Experts of a small language model.
Size: 9 layers, width 512, vocabulary 24455.
Experts: 80 experts in each of 9 layers, 128 Mish neurons an expert.
Training: a variant of Muon for the experts, 463M tokens, 3530 steps.
Below are experts of layer 5 (counted from 0) of a mixture-of-experts language model. Rows are named router (the router's row for the expert), up (a neuron's input weights, with its number), down (a neuron's output weights, with its number) and show model dimensions 192-255. Each number is 500 + 25 x the weight over its row's rms, rounded and kept within 0 to 999. Numbers have three digits each.
After each expert's rows: a language model's description of what the expert responds to; "comes before" lists some tokens at least twice as common just after its tokens as in all text. This comes from a sample of Wikipedia text that the model never trained on. Tokens count by the router's weight.

# expert 3
router:475506502521505477507489519542470468499468465499511467533542485534557535528497473521543504501554522482498517487505513521507506509496508489522495507494503497488498514506482513503436491455481498
up0:481490502502535511509501523519515494517512483508458521517495500483512526517492518506524522424462509516511494490494494490517504494513472480479466534464530548494500492514469491508503504485487431
down0:511478485536513471456511484518517473472468416467507490491518516520520500522451525442526526542500499491531503541472502494504484476525539518434486516489478532459502455500494493480497507529517519
up1:519479512506505514511513467512531514487457488475500463501553473498458509469516525484499492458466483526465494482483535516552489500490483501526499481522486502509510545492491496470506503464516489
down1:489514506522504518488488452454566459503506454516548528489524502530501498481443511474524489499498544503493490538520468569481535508502479452499477498471539503501494488517526483556479489525467527
What it handles: Common nouns, often plural or ending in -ation/-ment, heading noun phrases before of/in/for, e.g. farmers, collections, events.
comes before: "of ", "and ", "in ", "to ", "for ", "from "

# expert 54
router:505542529503505467505521503545494487500470452476498500513535518525527500508494487510508458516505487476518503545461536516483470506477496499499496523517509497518549470515543481465530496490512479
up0:528453539473495484462490498496542552489493541475510490536503448510503507476538464483510568504561484478510540540564516444549531494494492516492501545512533502461486525444457508535453482493494491
down0:479476477475518490492518543419513488488496519504525495501544538554488488525484463467502504524518491505475453491486507468494494532531491498514495532440497485501487519505507470541465517442482476
up1:510496525510554484537510459484488496435529531480490508519485530503482467464487473478501536500538502502481497485479521518470531502526517522509523477522473493458524488482478526486527534500502557
down1:498472453510472519496552459509510505493473495519496492495527500458479518478514494498451497494535514519564521453507477450520530504500506506519511503437477536512525536513511504520523530474503501
What it handles: Last word of place, building or proper names, and the comma or period after them, such as Stadium, Bridge, District, Beach.
comes before: ", ", "\n\n", "\n", "(", "is ", "New "

# expert 55
router:482512515514533509503523505494503494486477501466531492527516456491498504490538491523506483483498510488530495483479523493515500509499494522502509496510499494531468497537486520505586566469477438
up0:491457537544539564481567440478475509532469507505498508480522522571470485519484484522522498499476523494510502487518482541504507484496461542500445494561511525459510516511525539515487509500503468
down0:503472554506532553515492487524445533532511507489482479453483509464466518509513468486510538490506514483540496515483524487504486523462485430498490495534503488499492538457479487495494441477505526
up1:480478555443487473491508511494520472507497511556526475496527497520498505469540496525530455528541514487494508501490462488487481492518486470460481486509507472470548455491483536488497505519496490
down1:505482530508483510534504484519528561508465493495452477539527495544452554452502511493507454498455477481498539503516486521542507527500474479520511485526522540456501521467502498508454467506522500
What it handles: Prepositions linking verbs or nouns to following phrases, often sentence-initial, e.g. in, to, of, from, during, until, after.
comes before: "the ", "a ", "his ", "201", "200", "this "

# expert 39
router:489484511500529478511469493494444478554478540474548511503514481524516478533501449506494502517470512498525459526504506466469500486511464501475461444532509502472522475495521478490542509514499493
up0:533517458474549514557500516548500501513469537473490518506484512498547487490477497508493526450493553510489499518501469506501494487487459507493503555494470524515560491470461526531491495496512512
down0:518529525506480485507541505465480482535537497486511509532495491479463480545480506548503471495512485499487500498483509558501503466457493505479481466473542443507492487543510519486521480483510514
up1:525534496515574473495551479481455487531496483540554476532510489474487497505511548536497491504516496532492479502476497510494515545443472476491484499505514463454507494485516503510470463461497491
down1:526492516439475474508443527534526500542499491484520553472459471527488482516486437536512552491469517536509475522507503482472480472541488515490481468505502540541473479492460510534510496508498521
What it handles: Numbers, years, units and short notes just after an opening parenthesis, e.g. (1999), (°F), (corrupt politician), kg, CET.
comes before: ") ", ")", "), ", "). ", "–", "); "

# expert 32
router:462525511521512481480440527536503502536470523502500506539517526509504489508501481505482500533522489487485531501460480505492460527515512476491515481513538508509475475534491514489503500486506480
up0:481560513521480477456506492488479467517478513482515494533519492475508550477501499544538461548499501490449485513539512545533517531497519487529464498507512527487511515488521515477470512500533528
down0:491510439519518512496503515524511495523520514491518543443509494516467512520514496537531508505469537488465519532493517505545503508464480501504495517511538533531526507503559544443511443483532523
up1:486468503475558471536527474523498501526488493459483564505550514543488490517516513530529509488553495494478503535449513499540563446512452464524494523524500492482469535507486480498483523482496504
down1:455494492471521505501520473476512528469537526508469493507471500515503525516517517547486456531466494483523493536492486515487499554498457517486500453457511484452467505489520481494500498546471533
What it handles: En dashes in year ranges like 1996–97 and 2020–present, and verbs or nouns of relation before with, like along, worked, together, met, agreement.
comes before: "with ", "to ", "in ", "by ", "as ", "and "

# expert 53
router:509452486511468495523453498503511507502502475504508489488490498573475496487446490519487519493482498465497568501486515493531518517512471505491507527497500516493487508483563487488509495510484483
up0:515515540468489528552499477488502461479492480494516480505510501508497513497462523492499511465474503500502505510540500533508502521482490478475489489515513497516528497523481529482520502486473483
down0:519516517462488521522513494496512473456477488546491512522577516507506499489470519487549497467481570495488506530552535541481493482533492486525492492503507486498523523506507546470498471498454498
up1:512546483484508504490527559534505510532448507496538517481534469551498472456493509499519523479511541506488482512513505522479515481515476493487506507495472520511526518471510531475477478486478492
down1:487500472486536510466512521503494499514534531466525493499518515483532493505461440474499547519521510514489488492478479502468502498527481512497443514473449473540538572467477449469524543511471418
What it handles: Subject words just before a verb, such as It, This, There, who, which, and head nouns like census, elections.
comes before: "was ", "is ", "were ", "are ", "has ", "had "

# expert 60
router:440525471531486484465466482509498539509464466503493459515486501519522513480503466489528494509509432470500525529494495497493484515486472494491549461514540473466536532530491480462553526476476501
up0:481542522485538517516493468517506479558520542529490519496486531528533516516539533509448471566513478474510524507493490510454478501516488492492503484512509462502501569517502490485465552455531518
down0:493470474512526520458494462493494523449493477495540480468553526505520533508534447534489465520548515503520449488523484480499532521504511487553442520452485547483535480555467470525522533502526473
up1:490523520488541505491501502519500476471458513467522454530510537569505563487511513504481524500497460452472507494484509505525486477479457468487478480500543482480546519495508472519534492495516510
down1:514472491474516519510491494518515507523504458452556515502520481485505519516528484507506503524522480488533494514475487489466518483519458449467520511482532487469532523512537503484494499516466498
What it handles: Digits, dashes and colons in scores, times and stats inside tables, such as 22–25, 3:58, 1:49.80, ±%.
comes before: "|", "| ", "–", " ", ":", "."

# expert 15
router:468480491494508477469506445516483492484477519487530511495511503538498508506486501505518489512520448509500532504438509504491463518480515519488529499533541499499515548499513496518516485447512474
up0:484544531484522474551489472516476478476478501540531494530437474481497530510494503510490539480508462502469498533492476477474487502505425473493502475544475457489490523512499506525471530454510494
down0:482497493473515491486503480522521480514507488503485475458517513511504486501497515489528530499494498482447514494488534534485523500516471472507510527479551502521506514518503497480547514484497486
up1:535524477486485514506512448505488481499513486487466480520495517495502513502535504537522495528523491505527538575465508490527518503489507504500522524497503531473516499518504507489518529502520499
down1:482550534514542453517519479460497472484548522505478545506519481537473506452565487469480545481515504481499510521457533514481488529502449504522487500521490491476486492467512494522520509507525465
What it handles: Pipe separators and column headers in election and sports tables, such as Votes, Candidate, Pld, Pos, Score.
comes before: "| ", "|", "; ", " ", "% ", "Votes "

# expert 59
router:457512506530501434459468537531467482499464521525515474511507451547501512517522495502509466517509465481489540521485482485448473531433523490466486497532526498502545484526500437512582480491509461
up0:518512490491482518529486502503501469494454498482538488515522549533509501551515496534513504518525517473507512536492467506517508462506523482462517449498515506540493535455494470487504513489525490
down0:491490517520526492510503483524545554502499487512481489507514528501520521485512497493505502520498497527486486502519496448502504500485505476514482538545496500527469505535517489484538454562519482
up1:477466531506473502548498478484502476476512514524501475525500502499517554500493494537520528523480472503488481565466536501513522513519500493526454479508509532496510520476464500508465496510441500
down1:521532464510503493518497549499547476448551511532529496488457534511547467475495517466468493470510476508502500488510484503520489487479514534519510446498562526500483474460466543497519522523497486
What it handles: Last token of a cell, sentence or phrase before a separator or line break, such as Hungary., vocals, Nominated, Liberal.
comes before: "| ", "\n\n", "|", ", ", "\n", ". "

# expert 43
router:488518470493493502541531495487464502499492498521533455546499502502493527508510487487473508494498493508491512574488492528450533516457547536493513507509500483526546475463504466517516548492484499
up5:517472427482481481459503501483511497542506527491477493516499468522484506493527493494510522550533515487528494504486511491504510524520499477527494483533494502503507511488479514511498531472492513
down5:455490483468486489467493536483519494500508495487506515498482454509501510542497512477470526482491495493479477469501486541512470473517506502489492522475502485512508438501475559532486492512510478
up6:490547488531526513475577467530502531486494510484486480506497498527492478511558531486505499508505509493521533484504509515510502518525489531502497500518501471493462512470545437509510501450509541
down6:497475526480497499529496500519510489479523451461508498454528473487477421518501529531493483513492522480510495497488483502473524504531528466473493493494498495486482452490511470516493528506473519
What it handles: Surname endings in sports results, medal lists and credit lists, often followed by a country code or slash, e.g. Vaytsekhovsk(aya), -ović, -sson.
comes before: "(", "\n", ", ", "/ ", "; ", "\n\n"

# expert 31
router:470478483532479493504483509491466474490456533510496488531478507507460518529477494539528513508508472505505560527535527513497527515523490501464512501549499441460579492541476474506500511492519494
up0:479470528493474511504496512456492498467505505460535514516516530489492520497462509568471492482527542494490497487461588478547480512476487512490502491518495500484486508455506532498494518485516524
down0:494473499486505515550468492475523506516477517498483504528463481462540515502476520547465491513500542503487462472510522460532539501506506474551501506519449493500530507521501524512448509472515491
up1:496548526448501517500537489490502476492438521501512533490508501492513513494521513497509476485555519484480454489506518497521478525516535491493497509519482495478487516485525509495520473514515502
down1:456521472479473525523460517489491455536527518529514494538517486482486516494504461518495523478523511516500496513518515488470533504542509468480506511495505527493458484508487504548465527516491536
What it handles: Nouns and suffixes ending a noun phrase, especially in biography headings and education sentences: early life, career, schooling, See also, season.
comes before: ". ", ", ", ".", "==", "===", "===="

# expert 38
router:486438507520540474487512445516465508542490513490467510533512474512506504509553464522545511556468477489514506505468522541504457492492470503513489514519492498517540515510475487477536503499494468
up51:503496517532490471510498488507478521489495494533503518513510489509506511491499525479513545515529462485467515458509494504527481486467531522489473523524513557540518470461522524527500495546469525
down51:495490519499509525490497475489492520509534537514527496533469554476488520482534480482502539476480480526487513526465500553517460533486503506454500496540524481481480479483504473482545502544495466
up52:495519448535479517502480470494486489482521490551501503499514504506481521506549533488536512525521500459541499518480495510491538480518501535486509504526483514489527482547474492523477509481491518
down52:512519459539531510482460481525556501500488492519540542489496502449481535497517496511508531567445449476470471516544498540459463505523541524534518480511481505490503480503479476559469534520513511
What it handles: Field-name words after a bullet dash in infoboxes and taxoboxes, such as Born, Died, Coordinates, Preceded by, Genus, Binomial name, Released.
comes before: ": ", "by", "\"", "name", "–", "birth"